From a checkpoint of a small mixture-of-experts model trained on Wikipedia.
Experts: 64 experts in each of 9 layers, 96 tanh GELU neurons an expert, 4 picks a token, a softmax router.
Below are experts of layer 5 (counted from 0) of a mixture-of-experts language model. Rows are named router (the router's row for the expert) and show model dimensions 128-255. Each number is 128 + 24 x the weight over its row's rms, rounded and kept within 0 to 255. Numbers have three digits each.
After each expert's rows: a language model's description of what the expert responds to. This comes from a sample of Wikipedia text that the model never trained on.

# expert 29
router:162148153127136137118086126092100125095148149117105132125128149140136173144108116113144155113078091123150156121114130109096117166145108121135134130080142075102137116127172160115186126120140141144130141140156133130099143136093156122133112131178149097117151154139119116175143134141114138160142129127123147117098129137134152101141151147105115108146153134161131090158157137146163109144118
What it handles: Football match listings. Tokens in football match reports, squad tables and bios: club suffix United, scorer minute marks, positions MF, DF, FW, line breaks, age.

# expert 63
router:136100098162107113125125151100142125163161155148109137114108149130171145085175139199093064158082120139156145158139131102114133136086123113110105119103154158158139146127107135096128117164126085109127127102117113140136110139161127134136159104106088125163171160147104166141115167117130082116144153101136159097110137170123131112145106107106164106127163132144116144114140162125136142155104
What it handles: Conjunctions and abbreviations. The word "and", ampersands and abbreviations such as Jr, Inc, Co, vs, etc, No, in names and listings.

# expert 20
router:144158136097147119118142113160095148103134139115126128165128088098067108118119141050167141130134063151166115121127123085108151104147126183080137160101089166143090133141113138090150134145119122112131130131118132060097095172146096141139110078111171119130124115110110122107152108114105122153123141158106084113138154134139092145113124086169144125118122124103143127106127135139137132127123
What it handles: Word-final suffixes, common nouns. Word-ending suffix pieces like -tion, -ity, -um, -es, and whole common nouns after the or a, such as identity, value, inscription.

# expert 61
router:109130141142129092142095114147131110138113137118108112142181126110073129098096120165106163092125178173106051134149135133088143133123146096111109123160122115101078125165142149153134128165088128145173142134129081167119117074127089090099138115135116104105152103103130153154134154137158106130116119140104123161133133152078159123157110139163067164119141122089097161139151099139108149163145
What it handles: Place and date words. Compass words in place names and prepositions before dates, such as South Carolina, North, in, during, since, month names.

# expert 44
router:124171143114087153127135096129134077133108118127093137110132103142099099131133166145128135155102164137098170141133159055145173145142079117119097172114152172112134126109164129128097129120117104130173163113151108143096149161165106125130130161152124160127127133104213092149127165147155214096151117080172130143131121141115105107129101077121158129144126114144113128076113144107116139126130
What it handles: Commas after place names. Commas between city and country in place names (Quebec, Canada), line breaks ending list items, and word endings like -ing.

# expert 28
router:132121101104127128119145160112137111174126131174164127151174128129147142100115130121146110129121096138150124128138172165141122118109194080127105112117133080124128112110119116125124150100103121134084143173138139096129185147121190143146147171145130151168117139105144174097106127131179163128095089087136098119097121153110158144133111134142109170137113119142125121138093191152118138136125
What it handles: Word-final pieces, taxonomy text. Word endings completing names and nouns, common in species and genus entries and place names, such as snail, mollusc, Lewisham, Skipton.

# expert 9
router:143084123102107107140140125149144140143133123099152132117112132139116140114103130141097095148130173123099123154126062179129118110075082116124123117098123153112158134120123083132074126098130133144150177122122131137106110162162175155081156144103109151110138136168155132174148121119140084119095121132134137088066130133156103119134125133152158181120098131134121155142144136119124104103119
What it handles: Year final digits. Final digit of years and decades after a century prefix like 201, 198, before s, en dash or comma, e.g. 1980s, 2014–15.

# expert 59
router:153140171122127109142133111147179130171145108112132132095089159126170127143096117121142141095153108094102144131135094144106109145133201168110152094167102087129081160151131133152092093129118127139132107137119149133134118093138154126137121127145135145103134141102145118114131085123119126122135132179143153107149169105141116123172129182153144139134143086134146136163189093123102105117155
What it handles: Articles and determiners. Function words introducing noun phrases in explanatory prose: the, of, a, its, their, these, various, new, other.

# expert 53
router:160138123144162135112139107149194138100110148111154163102174105113116148084178122171146117115127131167160113113153146099124137110104121135104097148097134136143101114129140130111127126129099138089099099129161123139131112135136123171171179105140145099108126103127132119120143104095149118136144097149076109118137106140113116130136159095129152091076154141112125115133079140115162100179104
What it handles: Institution name heads. Head nouns closing proper names of organizations, awards and places, such as University, School, College, Award, Association, Institute.

# expert 5
router:130121141148148157128137110152121127173160156111137102134160118178142124125123162153140124088128102131166110113165160135169122157100210152107102108129111075140151103145150190120144132114118122128158146131131081108131113127102118138137158162125146100153162154125148168090116109102096118076119091124157098151136116099127133131095121165149103166141123131089124119118113139103136100139122
What it handles: Roads and places. Nouns and determiners in geography and highway texts, especially route or place words like Interchange, Interstate, city, population, area, plus the before them.

# expert 16
router:114115152125097174173127164101165107087157134171096116152188104148160109144134131109108114158133114083130146116128122155096137149111102153142113123145115139109136133156116116119130126057120122169104100109128110145117151121152112136114158091139126131145142074133144111110130135114104090151183090132143141146120097157117094147130127110085156139161155145140073138136107149094095121088132
What it handles: Measurement numbers in tables. Numbers followed by units or table cells in stats, heights and distances, such as 6 ft 4 in, 400 m, 155 km/h.

# expert 8
router:134109114116150130108135153124135117165148130145137106125084099120163137155127126132151126154150103123159102160129169141129133137171226136172130129096086165122105148130116119094160130131115116110098092135116122140127097113149173135102136134097105143141120121087110126098115148122113128125112102112109112138135117119163123143122135143129152180135109106096124120100101123137147075096105
What it handles: Latinate word stems. Opening stems of learned Latin or Greek words that need a suffix to finish, as in domin-ant, calcul-ations, in-trac-ellular, objec-tion.

# expert 17
router:139095112091107090159112135118131119170156165134154159139122120095166115127152167172168125105141164133156132116100131125138118154142096176099128144142137155116080121163165089100137133134104117118141127093166129098131147170107116164146135126118132144137117107125125129143073146151181136145156112136176099172121125105137112161083121155154088130120119168109153132169124121171143124067145
What it handles: Object after verbs. Word right after a verb, mostly an article starting its object (play a role, create, make), plus backslashes in LaTeX math and century.

# expert 36
router:135120135133155097114146102087138141148127125125123136092088104098149126072129125155096115140111139099148126129160082164110128098168086137099136135133154172155094143169129118080125128126105153120133139115127156168130144144161109128160095134094177099114113123120108161117155122100109153119113138149120162116153149139143155118176137151099118098109144146129102181109176100189098125130114
What it handles: Connectives and headings. Of, for and and inside institution and title names, plus == section-heading marks and closing punctuation, such as Museum of, Institute for.

# expert 57
router:132152107155128151106137098111127160133129091143100138109132139143163157142097104128111177133127153146101109127109094122157108164144135119120146106096155154154138070150119130178094168086115140096150134166123128131154154101113157097108117120121104103128064079150115151124104149137127127122090091144141139115115103085108117110119131108103143144107124143124114130129120100110137111153155
What it handles: Section heading words. Words and == or === markers inside wiki section headings, e.g. Demographics, Release history, See also, Singles, Gallery.

# expert 33
router:127135124102109116130121165144099144114122152125108156063158156128144140105134095099116113097126095136097154112098121110167142131100084111111146122168123112131129110141179156138148126182122133166134075124140147142111146110149125131074167153128119074158156104155135142169139131150111097151139100121187130115137137080097148106107123135114123129123129101119113137145117158132125124110149
What it handles: Sports scores and records. Second number in game scores and win–loss records after an en dash, and pipes in sports result tables, e.g. 42–27, 1–6.

# expert 47
router:096134124146112079170150075126124159115134152119127097141129159143096145139135158111082117138162155110106146108149110147138115154168160140162120075145146107116094144140181122173123102148123139094131155096115118128140122076118117133102157127126154121127150111118140147116142082125128168121175152100174144122124152123154084138108094066159141137090108104169133157161071125125130117147121
What it handles: Auxiliary and linking verbs. Forms of be and have after a subject or auxiliary, such as was, is, were, has, been, being, made.

# expert 43
router:135175098118152134110105121132097131105147130146136108083133116100129138130135106113140137131113092180143123109110115099110128102170161181113147114152112148168106122160110114084108091153145147111184114135125174111090134126144123128110157154099168144129129080131137129123123130129114150156127159076124158123100151138105119101151140114153142132148111088121140152128162112152089130119115
What it handles: Coordinating conjunctions. Conjunctions joining parallel words or phrases, mostly and, plus or, but, than, and verb endings like -ed after stems.

# expert 37
router:091151104144095149162135094124084124107108167079145109124078128164108122117180155117122119128143139090098129131110145107158131116137129143123147092137146155100108174144208135141160112126115148105099121104146109156127139107147106126115133137136119152167123126105099132123152102168136170123165169084139154136149140087113086144110127079165149106104136132135160132118126122162118124117095
What it handles: Narrative verbs and connectives. Prepositions and conjunctions after verbs in story or event prose, such as accused of, blamed for, but, when, had, after.

# expert 7
router:135165100119141144158151126110157114095155097127124104117099115131185121173103101128162149103113141138090114102084136170138113171144151138103135123159142079149123146157151111125131124150110136123089142112127149116124102139142125135149101162091085137124143147112114111083103147140116112155162140085113134126118107131115130197140124111179152099125134093146125141117166120106145184079138
What it handles: Infinitive and relative markers. Words that open a clause needing a verb next, chiefly to after designed or asked, plus which, who, would, can, they.

# expert 40
router:151087106159121116126107118123142145155105108160130128104080150110130097148114068108107136102174157126157163177126134120134129105137147086145119182113152126114134126122086126101148111102108069168133114138137130175165162143092126138165116125134136111166129127145140131132090113099168120133138104140103089092112097136146090116120102121119102138148121130089144137138131116166166133139125
What it handles: Kinship nouns, CJK bytes. Family nouns after "his" or "her" (son, nephew, brother, wife), plus raw byte pieces of Chinese characters in name lists.

# expert 48
router:095073123148085119122094165137130097131124199138134158167154157131122129129146181132131077131176123146119118158110139146141084197118130091163122160102096080118150124134099093137139145089106131148125135090123107153124146101118110124073184147112128097122147095152127137173128114119137130166136109112147119112141115133116156105089114140107146141146152130165127123156083105126136130156127
What it handles: Sports table cells. Numbers, scores, dates and results inside sports and statistics table cells, such as 3–14 records, Win, Loss, Ret.

# expert 42
router:111107155142130137133121100121134150120149099143160085160110139097126122152093122077168113148145148121152115128137104112156162122096172140118158137089114093122148131097115122100119092121145139106085124141101101142134123106103106185099154134191113139129112154116140167079112187105136160066119154088155105158108116125154125173144112134146105142121096105128118118103114136080138151147138
What it handles: Man/Ar/Al word starts. Word-initial pieces like Man, Men, Ar, Al, An and men or women before possessives, such as Menagh, Women's, canvas.

# expert 22
router:164163076123096147128106106104164144121102115140094146160139119103129128142101086151095120129102142139089153108165086096090150079121129111157142146139085137154108120140153175119102127115136138138152132109125115117096144127139110116123107118126130126137152081156145095103113066109113125148153168085137117144103164150159125127086134126148112163094144121097096147142114100154119154100184
What it handles: Vote percentages and table figures. Percent signs, final digits and blank cells in election-result and census tables, such as 36.63%, 2,898, 3.0% of.

# expert 54
router:154175131126100084131104121136131171147135105130107134102149150160122128120103112127105164094083144106074129164164109111104140094133100078128116118143148151099130176116134115139119109138136141142097149142123184145115138101147098127078137108117115124110142123130076116146170135140126099136128121124104150164095106135150159156119161117088111114142106168110159150135137114093131091134143
What it handles: Table row starts. Pipe symbols opening new table rows after line breaks, plus sentence-initial In, At and section markers.

# expert 14
router:154146102116123111082158133132155131088112123105167094117132112139119129143095117165155152124167086107151108117152116128067131121127205169099119165118144166159110127132093167098126118132083105129163139126098109073119133127137121118140130125126101163114118098123126085095153130119143124106148138170094086110106109138130113139127127128149111141135168097129127117161080127091152106142122
What it handles: Nationalities, places, institutions. Whole-word nouns and adjectives for countries, nationalities, cities and institutions after the or of, such as German, Soviet, government, Netherlands.

# expert 34
router:170160124145161095127154113119124154111109102112114172117155069117118149128123129110162121126151161124175140128144109157087146106092159140095118118146104159125103121143134118124124116120160149168130105108176160146146073147117132151121149119162139146097116091147116131105098127121140116128106165155154131110107121153128112140135131124095144116157150131084099118129152111121097137121124
What it handles: Date and track numbers. Day numbers after "on" in dates and track numbers in album credits, such as on 4 May, on 3 June, tracks 4.

# expert 31
router:114124126156094150134136128127126170116135158141071134127125139150126110128136102176126155102111133103147154162137105090146177114146109142115151115146129147138132131130095087156127148126115142141172152133102153124107099116120136097117096111150143096132097122148133094110137075102133110159141138100109078109105135117121118143076126103137150116143135131132135098120157200153136140173139
What it handles: Quoted titles, track listings. Closing quotes and the pipes after song titles in track listings, plus quote marks around titles and quotations.

# expert 38
router:133134158123132127096145131151136099156181175144143125114111100137111125156090147074133123108130142141142152115089095121112126098118109104163098128153086088122139115140088125108125155121132130177123149127110126146157150190135117154161130117156107127110126151145122151116080149092159140163155119168115099069171123129105114088069134126133057142139131115146134123151101176151152143135098
What it handles: Years and sentence ends. Century digits starting years after dates or in (such as 199, 201, 184), plus sentence-final periods before paragraph breaks.

# expert 23
router:126089109129148119110155128119101163162135157104183101125137166116126129144127112132170133121192120143136109102068164134138152132139171121149084151108130121153151121115113126109107145087088122164117110139106143121137151164170170131128124125136112115139156158094165143135093099102161164115135125085117126151113140121173099118140104098163172163146126133132129109096107142165167096092123
What it handles: Word-ending suffixes. Closing pieces of split words, such as suffixes -s, -ed, -ation, -ers, -ing, usually right before punctuation, plus also and However.

# expert 25
router:165120118147128167131122129047109169098122122102161153172087173097103093125131130115127161118141165095125122138080116136106142163120104155135133118139121157131117165122124127141097111082151106139123127125106119144089122142101120131150191126117119130169133119168122153152101152134133152094087160154121098114109107134136094117130128137104126095156115169164135122136169171122156141139130
What it handles: Sports table codes. Country codes and parentheses in sports result tables, such as USA, FRA, and (CZE), plus abbreviations like def. and incl.

# expert 51
router:081130120149132115108108140094100121158106124155126103125151152115140113157107076160112116139110125142111126133141091120163117114096169061179094091120152097156167160127123120164109106093136102157142129157130115167199122132105168094130142132160124115174134076138093145140123142143166132151081144126093122164143087142120115128155132051097177128129091116132152116142103125110111122122108
What it handles: Infobox field names. Field labels at the start of infobox lines before a colon, e.g. Born, Height, Education, Distributed by, plus closing parentheses ending infobox values.

# expert 45
router:187125109161121123168133115140125133124140113135089115129109105144127118127079095193114109104132133116124137157182119129116134098112125113115159124145128154167192101194169103140142080154123144155123110126125083161149151102154167101117119113145137152054106087112152103119149137109121140106129129142132121164139115078094131134136161144154131144134097163167128126127123139132111145108155
What it handles: Sentence and section boundaries. Sentence-ending periods, paragraph breaks after headings, and the article "an" after "by" or "was", e.g. "by an attorney", "An assumption".

# expert 55
router:113142122139137159163118158107093155153112146103133119147122151156149128139089159148107138143146186155151133149153140141128137119143087113158125123182111111122147138141132117184099083148134123135129153131119092131151131119090133128075129122108120132109134085113135100112130134117139141140138121063129110131126167078130134129155139090129167130100077090181103122121162104138134130104137
What it handles: Clause-linking as, with. Commas and linking words that start an adverbial clause, such as as, by, with, including, when, while.

# expert 3
router:128131094108122145158080152119101063186145131137118131106199135140130139130165164133089091120124142099132151129155123120183137136158155094158119156131110069131138140109078156132116127181142113142150109137156116164092118164095119119130125180143152111124132118156098118178108107095116117117157097151138173127132157136121176105102070144091110140124072163129124147163116110116139130117131
What it handles: Coordinate and decimal digits. Digits and decimal points inside numbers, especially decimal coordinates after degree marks, measurements, percentages and climate-table values, e.g. 54.5335°N, 14.3%.

# expert 41
router:152126108138148110198148113112119112129128131084123107109104130150140130129149123148110077136153170085124134148098131126147117138122130136145107122119116093143112129162155117153124122144109142119159151104131128122115112109141105140115154128153137134159132137119116173078138132132172108110166151148141142114145127109091102132098104090137166110154142134125150126099077118144103121118111
What it handles: Descriptive participles. Past participles and adverbs following is or was in descriptions, such as located, known, based, used, served, also.

# expert 12
router:099165137135110126141122118170175112174167124107098104121123125137101076144111140144121186093106117107122162145128133122117114134125155177112136137183084133139119149122157113104122072069109121136170092146133120084135112072108104142150155117156107135146094159105146118124137127159146081103149148180123086128102124102126130148143144170144107107153123107107135123110104093098119145115155
What it handles: Determiners and quantifiers. Determiners, possessives and number words opening a noun phrase in narrative prose, such as the, this, his, same, two, few.

# expert 11
router:119141141140152102112143129139136149078129116113162163094143125119118107092117126103117118113138116137124151101107185100109092139114176151121145132112122090163142125145158109138157115111094146124155070116154115082111145144130117162119141085137109086112096080132124136121124073144093075144143104152128077140113119137137105132137142152139137168141146097109130102137025109123132097093133
What it handles: Sports competition nouns. Nouns for competitions, teams and results in sports and film articles, such as team, season, League, Cup, final, tournament.

# expert 27
router:147141126093157135140150137197181082105140128099104110141136126126120118101116092100122143085126068144175128109112100098181149097147109149135160133161082100156160081156091155116116106157142132134157144122159163140099124147124149130160153145107134117087079103142160163113150121096076117148120145156163110117153144128098164147088106137165097121152142081133124148141083147132122094137142
What it handles: Numbers before units. Numbers and number-ending pieces followed by a unit or magnitude word, e.g. 240 μK, 0.146 AU, 2,677 feet, million, mm, percent.